python train.py --d_shared_expert=0 --n_groups=8 --steps=3724 --dataset="wikipedia_en"
Below are experts of layer 8 (counted from 0) of a mixture-of-experts language model. Rows are named router (the router's row for the expert), gate (a neuron's input weights, with its number), up (a neuron's input weights, with its number), down (a neuron's output weights, with its number) and show model dimensions 0-127. Each number is 128 + 32 x the weight over its row's rms, rounded and kept within 0 to 255.
Before each expert's rows: "gets" lists some tokens that make up at least twice as much of what it gets as of all text; "comes before" lists some tokens at least twice as common just after its tokens as in all text. This comes from a sample of Wikipedia text that the model never trained on. Tokens count by the router's weight.

# expert 15
gets: " and", " he", " which", " He", " that", " who"
comes before: " was", " is", " had", " he", " has", " are"
router [121 130  92 124 123  97 118 177 102 108 177 135  98  36 100 144 145 146 131 109 117 151 124 202 146 159  90 207 142 128 147 121  96 145 125  97 174 151 157 104 129 170 181 160 157  90 116  16 129 133 164 132 117  97  97 181  67 133 114 114 108 148 110  27 130 170  98 157 118 143  86 110  70 164 191 144 114 133 219 128 169 141 102 148 157 149 126 163 126 112 180 119 115 138 111 133 140 121 171 153  95  84 152 141 206 109 109  95 232  96 130 108 164  76  88 155 113 164 145 122 151  64 109 135 158  89 136 119]
gate0 [126 136 121 187 171 128 135 108 131 132  97 174 136  87 136 137 129 115 146  94 105 161  51 166 148 169 109 148  95 137 164 107 172 153 166 109  94 153 151  97  73 130 136 154 138  81 155 130  78 180 100  87  86 107 151 114 171 117 123 137  99 104  96 108 127 114 109  67 133 148 147 127 147 166 202 127 132 117 141 163 169 153 185 144 130 125  68 106 130 100 137 113 144 115 186 111  95 137 141 140 102  99 188  94 169 102  82 131 102  83 168 145 135  93 137  99 170  51  80 146 120 176 135 115 122  87 164 164]
up0 [161 127  91 158 167 129 126 142 120 129 109 161 112 118 108 145 125 120 130  98 110 170  41 122 124 123 154 150 146 141 122 144 140 117 132 153  86 125 183 130 105 123 142 118  97  77 153 155  84 130  92  88  85  83 124 106 125  98 101 117 120 113 128 113 182 119 146  96 104 135 136 139 132 146 183 104 146 115 176 168 177 188 153 130  90 126  85 186 164 122 126 141 199  81 205 118 123 143 177 143  96 131 208 131 167 158  92 124  97  70 154 115 157 138 147  91 180  48  99 181 164 181  89 134 100 148 132 202]
down0 [141 130 142 136 141 143 113 157  65 168 193 112 115 128 130 191 155 104 157 158 100 183 159 115 143  75  93 147 141 190  84 140 140 122 143 141 153 126 149 117 117 151 175 183 143 189 120  89  87 149 139 108 127 104 121 149 119 157 137 151 117 142  81 221 188 106 113 147 100  97  32 160 102 144 116 151 166  72 129  90 112 106  45  93  88 119 135 130 130 108 121 121 147 155  90 195 145 137 138  83  97 110  88  87 161 185 105 178 137 152 116 104 118 173  92 123 155 146 121 146 140 138 107 134  71 110 139  74]

# expert 2
gets: "\n", "==", "===", "====", "==See", "==S"
comes before: "|", "-", "\n", "=", "==", "The"
router [116 145 143 165  75 163 101  81 140 110 172 180 137  78 103 161  75 116 126 157  90 140 101  66  85 108 157 192 201  63 135  63  94 130  95 139 164 144 114  98 157 172  97 137 106  99 133 129 168  94 104 146 133  89 142 149 115 150 144 100  82 105  81  56 111  88 157 126 100  39 105 144  74 104 148  81 142 119  96 175 152 106 143 121 162  88  97 130 177 132 171 101  99 177  78 122 145 150 152 141 156 133 162  96 125 163 128  85 166 120 123 170 127 111 131 114 168 125 109 104 178 142 145 149 103 118 144 166]
gate0 [ 63 100 161 101 134  73 147 173 141 121 157 144 154  99 108 179 155  84 120 175 145 165 121 143  72  92 174 172 130 128 156 108 169 117 140 163 157 116 121 102 163 193 113  88 197 120 155 183 133 172  76 167  97 135 145 102 180 126 180 150 138 127 115  42 162 146 105  68 169 126  75  83 118 168 134 139 136  91 104 132 185 160 125 169 121 104  85 104 191 147 134  97 150 161  81  65 107 145 132 152 112 105 134 142 155 117 115 104 154  90 160 127 166 129  90 130 144 109 145 122  87 211 171 121 114  95 188 140]
up0 [106  96 140 122 164 148  89 189 174 100 127 104 145 113  88 188 172 104 183  94 143 106  90 111 120  76 148 176 142 152 107 153 112 134  98 132  54 165 117 120 139 159 134  70 222  91  92 165  86 153  68  83 139  78 136 169 135 156 162 159 123 122  70 134 155 123 112 139 146 159 113 137 124 126  88  99 137 118 151 116 136 143 109 116 136 150  87 141 116 143 155  98 180 115  88 113 196 203  92 143  74 119 159 125 130 206 133 151 156  90 125 134  75 155 135 137 192 147 119 164  71 165 124 121  81 114 163 135]
down0 [102 121  85 174 137 134 160  92 157 132 131 114 129  96 196  83 117 140 133 172 117 120 164 109 196 115  82 123 137 110 169 135 129 118  97 106 136 108 177 181  70 105  88 103 116 129 133 103 130  90  92 168 114 158  74 129 128 114 133  60 117 113 145 105 153 114  93 141 101 139  97 127 116 108 135 136 158 155 145 123  90 123 130 138  87 103 139 159 177 130 185 114  95  67  61 156 136 161  91  99 117  65 176 146 169 141 145 143 129 113 175 144 131 125  88  62  99 193 119 104 181 137 141 103 123  93 121 128]

# expert 17
gets: " ", "\"", "}", ")", " 0", " —"
comes before: " |", ";", ")", "°N", "°W", "),"
router [166 138  97 159  60 141 142 120  80 164 143  99 140  71  42 135 110 103 113 136 133 137 124 164 132 106 150 172 147 202 183 142 125 137 143 155 190 138 148 104 106 104 112 161  89  95 127  51 120 167 156 161 172  92 132 116 144 142 112 128 142 105 131 144 159 152 125  65  92  94 136 146  62 146 150 133 116 144 134 123 138 139 143 159 118 126  93 112 159 122 153 127 126 145 201  92 116 106 142  78 111 120 106 139 133 137 103 138 145 174 140 159 134 115 116 149 138 112 105 158  42 110 126 106 183 102 104 164]
gate0 [ 78  56 139 140 140 137 128 152  98 157 166 109 120 106  98 131 102 140 139 187 136  83 122 121 146 178 158 113 101 152  60  67  89 111 123 154 116 136 161 180 139  89 158 117 152 113 132 113 167 125 133 112 149 160 157 104 133 151 116 137 112  93  96 105 134 206 148 156  84  75  73 139  89 104  89  89 170 102 108 118 205  93 147 149 169  88 141 148 150  95 132 135 139 205  84  82 147 120 149 129 175 151  55 124 132 136  61 136 120  94 103 127 123 156 148 185  29 119  67 133 167 121  68 154 170 102 119  62]
up0 [149 190 128 162 119  95 139 113 118 136  85 152 111 136 162 134 137 124 162  94  74 174 154 106  48 107 132 121 112 167 141 185 137 164 140 113 135 140 131 130  87 185 104 183 105 132 113 138 102 112 130 168 103  99  80 103 132 113 169 104 176 140 144 138 161  62 153  65 168 153 155 134 127 164 127 143  92 126 142 142  79 104 108  95 129 163 133  63 130 118  96 134 135  90 172 158 112 164  81 159 120 145 198 146  96  98 189 128 164 149 118 142 132 113  96  89 180 114 192 195 114  87 171 144  86 150 136 192]
down0 [147 122 131 112  96 185  91 122 114 116  83  88 126 100 117 123 203 113  99 153 105 125 156 150 128 123 104 119 148 118 143 143 143  94 123 113 113 150 116 140  99 102 158  91 141  93 169 119 136 107 104 147  87 107 134 164 129 137 163 141 102 125  91 114 130  94 153  94  77  36  50 142 143 111 136 164  67  49 158 165 105 185 112 143 130 140 137  78 101 184 132 125 109 163 142 217  53 166  90 112 149 170 158 108 173  62 177 110 123 166 128 126 134 112  97  70 151 129 112 108 127  96 139 138 175 148 124 130]

# expert 4
gets: "a", "i", "o", "ia", "son", "us"
comes before: " |", "'s", " was", " and", " is", ";"
router [106 160  72 152 113 102  66  90 105 133 190 107 103 110 111 144 105 116 110 142  89 138 138 156  94 163 178 197 138 108 199 146 132 125 137 167 180 143 174 136 125 145 127 155  94 104 142  85 114 115 101 156 185 111  98 211 103 126  91 176 127 129 207 104 127 140 132 128 173 128 133 156  54 144 121 109  95 102 193 109 148 146 117  93 116 181 113 176 146 110 144 112 106 138 120 123 116  42 187 115  88  77 122 122 123 133 117 146 213 120  85  78 122  92 153 128 167 128  92 157  78 101  86  92  86  79 126  85]
gate0 [ 99  98 168  90 115  94 103 156 154 153 137 121 103 138 198 143  86 110 107 109  75 147 159 200 106 101 108 159  89  96 225 154  97 134  88 163 111 138 103  99 183  94 116 104 125 192 113 155 122 188 107 139 139 165  93 105 155 118 165  66 125 111 151  74  50 120 145 144 166 106  90 149  99 189 115 151 117 118 134 162 150  95 134 107  88  85 126 139 126 148 162  97 158  99 155 118 150 122 139  43 125 153 105 104  91  65  92 112 142 151  90 149 127 165 130 144 152 156 170 120  94 104  89 170 139 123 201 112]
up0 [ 70 140 124 151 141 175 150  84 160 171  76 187 107 195  91 109 208 129 125 145 145 104 146 131 102 143 111 122 150 151 142  84 177 144 106 114 159 119 118 121  77 132 147 132 104 107 135 144  86  85  99  98 131 128 148 139 137 150  79 171 119 163 104 101 198 170 102 129 148 121 120 175 148 128  84 134 126 142 127  78 105 135 101 116 162 137 125 208 114 134 138 109 108 158 122 123 106 171 113 175  95  86 127 153  98 148 158 125 134 111 161  63  88 126  82 167  97  43 107 133 152 123  78 101 148  72 129 136]
down0 [126 167 153 123 126 166 129 211 137 140 121  87 128 139  85  92 124 159 109  92 102  88  83 187 137  61 147  88 173 134 156 145 163 178 120 136 140 121 129 142  56 146 137 117 158 144  73  92 152 122 110 141  62 114 129  96 128 136 103 107 143 134 130 109 140  90 172 139 233 112 205 102 136  96 189 153 113 143 118 123 107  89 166 131  76 146 125  58 153 143 103 194 158 145 111 144 106  69 117 102 129  76  99 146 137 156 127 148 170 118 102  74  98  95 103 128 139 127 113 116 141  78 123 166 133 221  71 114]

# expert 1
gets: " |", "|", ";", "″N", " /", " (age"
comes before: " ", " 0", "\n", " 1", " 2", " 3"
router [100 146 138  81 111 118 109 165 112 146 137 130 124 117 116 107 145 155 149 154 131 141 183 196 111 115 132 118 142 201 137 148 121 153 104 115 128 104 153  30 154 125  81 123 138 114 173  67 117 100 156 192 127 160 106 146  91 130 133 139 143 118 141  56 174 167 119  47 174 126 128 148  71 121 103  86 100 114 184 103  88 132 133 120 131 110 132 159  88 203  96 121  94 223 113 157 114  72 170 131 123 147 153 122 115 170 116 110 142 129  91  93 167 115 153 126  82 138 115 175 175 162 101  78 178 119 147 134]
gate0 [196 169 127  45 100  59 139 191 191 103 104  91 138 139 179  61  83  31 190  89 198 138 131 129  85 123 156 106  88 147 117 148 135 168 152 102  70 158  86 157 126 161 129 134 155  85 131  61 124  96 134 144 134 110 167 146 135  95 116 136 165 102 145 169 144 164 138  91 102 139 110 143 153 130 135  83  70  98 111 112 135 164 148  43 129 129 168  93 134 100 114  50 159 130  68 121 115 107  87 173 127 148 111  98 141 136 179 159  89 168 140 131 129 150 108 132 113 116 110 107 132 181 149  99 114 125 156 129]
up0 [127  86 144 209 143 145 132 128 131 158 153 148 137 104 100 146 141 180  80  89  76 148 100 194 145 102 175 207 135 128 156 170 175  78 106 155 190 138 131 129 165  96 111  79 129 199 125 208 162 186 127 194  80 177 148  89 139  94  71 146 129 123 125 135 141  49 109  83 129 103 127  71 139  84 133 106 133 139 172  95  94 122 127 122 175 142  78 171 129 151 185 134 109  97 177 173 193 183 168 104 137 110 151  98 159 151 103  98 139  46 130 142 163  69 108 194 136 108 140 178 137  90 145 149 144 134  96 119]
down0 [127 188  77 129  99 169 140 103 122 164 113 205  95 167 102 145 137 173 151 152 192 117  72 126 132 134  73  87  99 118 115 130 233 120  99 119 199 199 125 144 127  88 115 121 110 172 105 153 134 153 121 149 118 134 129 138 112  97  81 111  91 192 124 154 131 174 120 145 124 119  67 122 111 169  89 114 160 129 171 124 169 110  76 107 144 127 141 167 115  85  85 214 137  91  44 148 166 141 149 125 135 153 110  66 156  40  89 126  91 164 149  94 101 118  93 132  75 133 124 178  99 133 150 151 137 139 154 142]

# expert 39
gets: " |", ";", "|", "-", "=", ");"
comes before: " ", "\n", " Votes", " %", " W", " L"
router [147  93  54 156 148 171 110 106 113 125 184  99 112 148 143 173  71 106  27 108 112 159 142 166 141 203 152 166 129 109 101 117  91 171 107 149  70  91 134  56 128 149 103 134 123 112 116 128  97 121 131 121 125  88  69 130 124 110 124 156 134 142 167 177 230 150  98 114 127 146 101 135 158 140 126 110  65  69 123 168 130 143 126 185 159 112  76 129 128 119 134 134 102 117 150 126 113  60 120 104  58 152 123 162 104  85  83 108 149 125 162 159 101 144  92  95 139 147  84  97 157 141 125 109 177 101 137 200]
gate0 [159 157  92 149 141 150 118 110 148 149 110 165 113 144 137 136  96  73  50 119 147  94  85 127 167 209  76 170 122 141 115 143 125  65 132 122 143 177 134 159 147 149  81 170 158 139 170  87 147 103 101 152 110  84 102 121 132 119 163 112 117 118  92 149 148 125 187 119 140  76 117 171 130  64 150 144 139 228 163 133 126 180 106 139 105 116  93  82  87 168 153 112 113 144 137 126 123 191 178 101 131 135 163 128 133 108 146 152  83  92  91 168 102 207 165 124 147 139 121 146 125 147 165 104 145 195 207 134]
up0 [115  87 113  91 108 145 137 185  86 138 173 132 106 140 155  77  86  92  96 111 133 166 134 141 159 123  79 161 109 198 127 116 195  98 132 164 144 104 109 191 124 139 108 104 154 180 135 181  87 120 109 125  75 124 119 178 120 104 145  74  61 154 132  87 188 112 149 115 150  80 121 165 147 118 145 163 146  79 163 139 134 110  47 150  76 116 161 106 127 157 123 135 132 135 183 155 143 156 160 114 168  85 133  92 121 124 106 157 153 109  74 152 149 143 152 175 156 183  82 154 100 161 147 135 158  62  59 121]
down0 [110 125  79  78 114 132 121  78  94 148 145 153  99 142 125 177  81  50  85 129 167 148 151 144 149 132  47 155  92  76 123  78 159 124 175 139 100 134 169 161 103  95 186 168 161  71  95 139 130 100 153 166 132 112 146 149  78 121  85 104 143 116 127 141  76 138 186 103 156  47 102 160 190 148  89 114 167 137 195 112 108  89 113 134 146 100 113  70 135 115  68 168 150 108 178 176 143 178 105 113 150 107 100  78 119 147 104 144 136 114 124 164 121  96 106  95 106 101 116  98 121 114 184 157  73  99 104  72]